Experts of a small language model.
Size: 9 layers, vocabulary 8192, 13.9M parameters.
Training: 271M tokens, 4491 steps.
Below are experts of layer 5 (counted from 0) of a mixture-of-experts language model. Rows are named router (the router's row for the expert), gate (a neuron's input weights, with its number), up (a neuron's input weights, with its number) and show model dimensions 48-95. Each number is 500 + 25 x the weight over its row's rms, rounded and kept within 0 to 999. Numbers have three digits each.
Before each expert's rows: "comes after" lists some tokens at least twice as common just before its tokens as in all text; "mostly gets" lists some tokens that are sent to it at least half of the time. This comes from a sample of Wikipedia text that the model never trained on. Tokens count by the router's weight.

# expert 14
comes after: " |\n", "\n\n", "0", " |\n\n", ")", "%"
mostly gets: " |\n", "|", " |\n\n", " years", " km", "^{"
router:466494554503504500529490478510494495506476481464515499510480451488548492493493459535519527534468537517510519510497508503460498497444507494496521
gate0:495516499501556553515470506472523512479528493515508478505490462538552535471542485491502522518447524497510478532521508517485492453443515474512543
up0:512497512478498526522474551502525508512519497479467471488519466535489495493537480521516481514475471512522523487486512524501502465534475477483503
gate1:508504514490506553507543498495494496517478472543522511498476514469512509460508470536530496494509488530477509530528540480480479470545536518516450
up1:504475553494491449494463520483483502516530511483493471428498474506503452498504487458501466494516497526499455504520513476495486487477513548510484
gate2:470483498505468500537483500490523447486462459490502495510509496501499485514458539515509532543481463502502495538539519515505494491462501492448498
up2:549497510483504522512490548492504489538523529472484447501479557499464509496509487479481501500474481498481514525515508469477463505530484466518497
gate3:481560516534487499540523498442526489427461473511482537564519494488472524525504501468478510554527514504525509527495472506492469472527482499511513
up3:529475467465546492465483448514494483503497517499484510481510529506514539547518497510481496467505441535516505492486482462481495486485510467446513
gate4:530509501496518502487484495504487476484481497500471499517500527509470527460470531496497476568522534532537551476485479481434489492478508516532473
up4:502498536515449502528509525453462466472490511523496492464511518517460461514519543435496525492502455466490510505478474508504472503508495482505535
gate5:495481543479504557482472529461518503459507508541537479468497530502540511463499516537513506490510466477522534492498518523518516517537487492467507
up5:490531523526475498499495473441470506534560509512488513541513532476489480468508470521506514520532480506499495472468460492517488486515503512496505
gate6:470497478473473502467432479486506545481515515501496507507502450475480505520475488504463492449444450479515570512487553497545506502493488534487468
up6:529495501462463498488510526504488524516487496557492560472520471507466511523455477472491538502471494479455527457499473494507528457514502495518522
gate7:498465546457494499518499504484509521427484417503481506487487476499478461526527472535556516504499522508481514528484461496500494445464518537435507
up7:526480495545489511542449520502485532456540486460524478521521477472542472511528486483532520538537546472484524491507519498512450486470518511491487
gate8:447497563522507420456472509481505494534482457536502511482526502533513547460467495493500513478480505465554497467482505519500500505507485470505551
up8:493510485522511488554529508498507523509493507536494526458451546486513502487513486488489498484491524519519513513525445441478451504511480499546475
gate9:495527491516505488532511483504506494506503461488520460502508509521483543515489489569579488463488492519473546469522474503509479508487516534495536
up9:465553506511513499524528536472521489508482452474431529477490481490481495477510460450485547544533506480492516502502512456502503486489500518529486
gate10:498490489496485464499509469513496492489501530504520499532479478487486468532456489497517523531481442491496493532511481526504489497533498540470476
up10:512456495511485486469507469496442480483503506532475508519499480474482497532493507586485552521510490490502515527478512503543518511531528509516497
gate11:475503469502482503506458501508495454488488443514515477490512488526553515539492508472522481543509516497519481512484522559517535520466507483514507
up11:514492485499487480500506505489489483520477499500511561510468458472528457467495513534481517487520478474505458501487509516476528493478492502484526
gate12:463515507501450501511522480496517503508505506494501461496502480537517489502489508516511567450472515542473477480487516498501531452475443477468508
up12:504498514534502488478519438472455536513486484506508494486507500507428502461500491448485472502483551484469492544513555514513452486465473493488528
gate13:536496523507496523493520495531513502441520484501502521473507460502451469510470481490534522500503528480477517509489481498508528522492540508462467
up13:525499503504537510509515487552526482530498453540472509502479546490535545455495501495504488497487492522515502453527438503485507496533476537493489
gate14:497516506472474465478521483505542501458510534495503489527502460502497556497514491455476506530492479500484508470442450497465521537497486434499493
up14:527549490459509496549512507480488488488518520486532473499499497500481448481522517502460513495534511507490531491519491491480514492536539516493497
gate15:483528497467451449527493498463521506485480485524460551471480526508509507463529511470512485470523533459481487524502483525515488490480475495498502
up15:480449504485484493517490480507478501533524489514503514486522471481470509499506506504529535479492497488534499513496550514502478531489529469512498
gate16:484489529529464518547541524484517500517491505474469524511506478524490515497507533494525469535458517492509490484535494504475516496488489528538484
up16:498506483512522535535525553503510512520510499497487499503507479539520503475468499502510525457514477492486517487482460502515521485466468521462504
gate17:504528470528491496516499528537547499551500495470508505481527501464500466494520500537519512508495529519473502514557526516528506481494481517533528
up17:519517533492476498498456467504530561505462482542479504479487508432502531484511461526532519503487538530502468538444488484513492473506469471501537
gate18:488471522492492488456506480510460526530483525485517533510487525544487514513477517527483483496526495467491513513499509525523542505496519470535512
up18:486466490472511547460449445507544497470494531475473475482484510525543489508474486541530485507467534522483534509536491548514523450483470428530468
gate19:452491507494509485548522533430554532480511454523471499485480482457497533525508448494504466489460491504482507500487485485512475496461544520520510
up19:526490543509524538476528503477502481479487458509503504558479496464507512503478478474512495528497509562516453513453464484497465508501542525474499
gate20:530470518485554491518474476495516495512509517470486520500566523480512486508518502521496520507565537484544496479529465497526526522481518500470512
up20:576490507481501514471531536480481509461461490529476470531551486529501461476496463457526478493477519482494494528500485458492501487536488538445539
gate21:523465539467486543504478517503476514509530516482509537516512516485545515517555528494494487518511484526505499468515512446468513437526558490518496
up21:525481525493464522503534484513484505540434456524487529512495508478488524493492491496457521496508505508482500466524534525523530506493468468503494
gate22:562499537504533462483498535499503508506478480448511499491506502495535511492489482486503492490528512468457470484482498486529494485491542493524459
up22:447495505500545514489443465489498508497489489474498515539464458523511466558508496523534526458507516502467494497513544485491537497506461486499520
gate23:524519476544501490510498495502495559521486490510465555554466500542542508507525524482478507505500509495476509498514511514490492522476498505486465
up23:501516456505518490493531489497488521504517529462478480524492525504512527451521509460483488454458498533515504498541515469501521476466500510515504
gate24:458496461478522462554521485511471532534458462493507483479479497501491514572448525478473518510509531477518479520504536552510526525510496557517497
up24:497494481497460509457507482462491496486507464520517515508496512495493457556503535450481540509489480470495511500475472474511514498490520515513501
gate25:467465520466504474509486527519540491527482463493514485507523478537529489486465537491501532494527479475472462503514468480503475543519463476462505
up25:425488507513497514501499511487499506493528469457485534478483469550512495538483530467540503492501487449483558524484490467476478525481510519472479
gate26:541523510489529503509473445514520505545455516483552486554489489520498498509506449517520525535494500510464527498479507459512533481510505475508488
up26:521554459531523473532539434488467500509516538519517505508506502485472524477520487541497519490512443490485535525475509470525501501519480521479557
gate27:434478503523481515516546532472452504463505497497464510503470526519521442491531519491458505524517485522498471494506525483511492490465512496523501
up27:537492479461495510487553517464536473486523509492537480480475522516519488514528511481528521479529505506541495512475498514522503481504508470498497
gate28:486505495506518501515519558500499521499500523464473535552521517529500534509526517457493432467485476495490492507503519495522474505488488512468462
up28:541542497513519507498504484481477469490495500523514492476537504527528445507501520517492455440539484494538517478479492478499495460511520502528457
gate29:559496522466535510514504519486506538487480534509482550497528522542504484466512493498524533513519499508468542470526511476471452510503518477561478
up29:523491501527483536527508520459490506507515429531472537487523487490472502494496460464497510512463490484510511492502478516507484499502481467499506
gate30:465493524508490480522532495484469501509514495551529522488463501487512514459493511462521523533489523549515511489476469528526465463508482511496506
up30:477484482497557527474450504475481535515494517502502520555459510484493514515464565519505506491483498514557489497454521504477492491480501538490498
gate31:520539459534464509496489514461520513519535522497514477535477492527508456445501458482517475522513527569500540520542507505539516496523523475497478
up31:511460507543510492460460479544542504511468503506481494461535478491485539492480554493481508521503503506483519491466534512452482459462530468480507
gate32:455484501496497483539500511483450446514516517477460492527502495488532494490489495485503446561505520501480483501518543506493488493520453478482491
up32:493492513514474486458501510522479476515482539500465552515504474498515480560526491532519501480571441509492496521511495485518492520447531485482489
gate33:514460518499497468472507502498513461474482520521543494495492503498492515510473499500495496474456499478545551503495525518532521533502510506499493
up33:473478563490553520508464487511480492493489506436479495516490506476481552524509507540524468477466518508484486497467504501515480506515529491475481
gate34:519463535531504484535500498526526499486479491534503508496523519513504519480520483529569495502463535498439498497496519483483489523469509516467489
up34:523503486520517496510466552542515487475493535506505475519537493486496479531526496553535450488502491490480495492502563529470469493504510521457497
gate35:473489542531464520469497513517480481496466530516468515510519504509487515489460470519520480477478485538475463486514489493457523486493495479495502
up35:489491493507444485496486550513518502513550455506509512479478498500527521506480505459521507445486470515511471492484526474500489504493518544516560
gate36:542512488520521472514499474472489554509452579504523525496476465519512517533502539520514478515505547476511486503500522503539513515519524513508470
up36:500486500486486467521496523474515536441485506478528515490504483491538540513474475485481463461464492474546484498552557564509458498519504483526468
gate37:498473481518520499475523486495523471507508509513499537471439511489547544482467508479524477489531507490521477530527498438480506473454489498491450
up37:498491532501509438530473481466475480526525512501485537501508486502471515469491515487533468514453469542472508480495518528488495520468462468522489
gate38:532500540476512464502488482487493490471484491536519470523553528465448547515455513521520547500500535491510461496501527511480462479481490495511513
up38:468525442521512532499477443481494503544509437473516502483529462538521516508511476508484470503476482439498498511501533445548476480508510515513486
gate39:502525499464448478505499527519495464499488516501478504529545458474489471486526522459500502485514489489542510448506503484500526476462483497486481
up39:525447488480497519464491476552478460518486496527490513498526493496514466479474502510501504517513474556473507484506486466532500509512469536510473
gate40:517523520525512542494545514473488478546510503494487486476530549476496487499495493579485521513530492475502521549491569505503524512500486495516507
up40:475495516448516514484484487471484499493495529543519511505497473509530519503503523511468485496509456475549476505475503496535513482501499500482500
gate41:494510544478527487523500490512521510507495489495455502506476516507494469522484494520506528514499481490490529496488486522467504528453485499531486
up41:477480508459559489496496523529469477528478539469512459523544550517542507520469539512514479527518502497516515498506486524497523514493518480489514
gate42:503519498500509514486490528546508507455507506495505521456504495531547511516487488510453522473457497490484497491543493521524509502509495515498439
up42:499520497458469511512512488504451508472488489543471508520515511465497444533476480517508501521528520471457540523504495526512477518517518485493506
gate43:501472491519458494527533522493503509474540506498463484528494506547495499487507543483496508500490511545533509476512496527534518505476461479512483
up43:538525500437479511495499505488489507528542525459496473450527484502518471487522513495489501442477511457570525518513490524473493510522498497509484
gate44:504474489475492482467483518493499474473510466500512509479508508471473494469484513536529490467517529543507466501523479496477503499481496522532524
up44:455499503550502507519515513485568501477514473467546523500484519487540533464468476467504463462469504506510484506527541528459492506472483502471461
gate45:435502502503503524525499494514507474500477508542471504446476462473517496486488523492513515501522492469506512537483429508525547536501486477487511
up45:482526529491515475511476468515513505527519509492448490502469507552501515484507515464516466495478543511500520487520465462502468523492496494460492
gate46:528455482497482491530505494485508523502485537454472448553490484494493520523507491467525526452530440516483511519512532512500523467501475470469512
up46:526463488481538507450534496513517468543502469511503494515500494546536525496493535548506512521493515500518499477509474487477477493533519523498504
gate47:531517493559476505481503489539486489532521511533497448484523482512480502454485496535520527475549507470481517482508459534531516525513475472468480
up47:553500493501516460538528462519484489489487497467501478525514508493492558484499448541534452480498486519514522505481524493513486521462509460501534
gate48:557499466515491469509489530511463503475498528490485522531502501503504485519524490551478501481480434479471478516548528510474463479531501444465498
up48:494465488480535507431508487520521532521490488484494504491520498506500528487518498514519509515473463478497490515500494502524462498516510522473472
gate49:483519473476443525495493521493484540488496499491531479483515465499561526488478507503493531526491457481544526562501480512475531479492503510509504
up49:504510539530513489506507523477483511504469493490486427518445477494512484452505514519515462522522457477530513546516511514517460507499506495499524
gate50:499522523529472481512505500543490519448461508471501466493536519522478522510487488521487509482481504488504528520549495497516477515538477521532497
up50:512475489439503473482449476522487500502554479493506493470478517471533527520502463561512458504469467510455488493504499537550502515487501473511524
gate51:454456503548479525482526506516513455479456512521494557504454542550542518532508434496518497520544499488526493498502515473492558465461499490485493
up51:497483466511482482504520485467517522504505524516513534546495520551515528483496473483487517503521542486483520541513492543541518508509520486495485
gate52:528476516477517453465493504518556503534486527546504479495518513549498479463467538491464522474503531521495462493475505507492465522497503482524506
up52:511484520512458478497514497518506528500531473482509478508452516491538472508485520512536523561489514538508540496490503456527492541500494533490519
gate53:503489505495552541519494464491517511524491485507465517445503529489521503488492477475521471475481493502500502537457490486497499522531520483477512
up53:486528503514525481511469522530461480517496490490477494543489466528494531478527521504525485503526518464504492523490498556512507530478517531447512
gate54:485496520469532527512444528514527457490506529470505490466510484495512502526532535493470521494495489533469497483487535526464511532484540483493495
up54:519543491504495490517486466480482538536510518522493478466473479501471465472498513562474511460494505503515513498499541520500508507516494503465467
gate55:477553504500486475512476512542550475514539487525512463490524488440463508524506509508481527468547516508461505462517526521503465467530496535483467
up55:546546508509563528510519576511493530487531471514504481481470469546486500453478489464482479500473476528510481522510512436476495519518465502490500
gate56:504481517472484566540471490528514473563515535480492509501501467492542516485509467488510517447517565529524500501515474487544501528530517513486526
up56:505475518513511525505482481505492466541534494550489483536537450475477548476512477504558484513483513467466514499469508518506469474538512531471524
gate57:487495480504478509489526525497536429493494475526537542496489506513521496521502485466521509521541564483529516476510433505474515461521470501502494
up57:470528516535422486506441493434513488526537523503485468497498496524488449512492521498505496462488506554484474478514470479547531464503535521537494
gate58:503518527503515543500488500533491455476505455451434510503486461494504472491501493491496519476483505513506505530532497511532465502503493470508528
up58:481431527519472490491480544502498459520502469507492534478470522499489473498515482514514541500507487477498498502518496516544482448493492467507512
gate59:475484489473467568474512542504493508501506500461496463485523489483502506509490534548531526476445484529479496483539532534505485515480513494506467
up59:512488511498464505472460514504524475415482509484482483480477478482509491506492500515519520487504489522505475499526478508476483493486454513484532
gate60:503523499487497476492516516497487479508466513482506483541502449512515513497468567534494473524545506459509518536485477521512500488545499514506509
up60:447520527537477462522487491516501494467512503502511485498479510495518557498489506500500540500470518483523520534498481543483452523510504500481502
gate61:449487516488454491487535553475505492523458452526496543510501533482516512519462489510507518501526500508501468484485494552482511525444513498511479
up61:501477532509557550483519498530522508507479511508490518493518499477507513527482525494506528521460539538485496489508483490481499509538540472503533
gate62:517536498466496501534475531541517546545499494516503482506470506508515498487495511515516526565514493510533506513490462507469528484476527462511501
up62:473550475513477505525483486513487500512498514549526501537497509490523515518499510515522557524481504494481524554497470511526513502525501543509495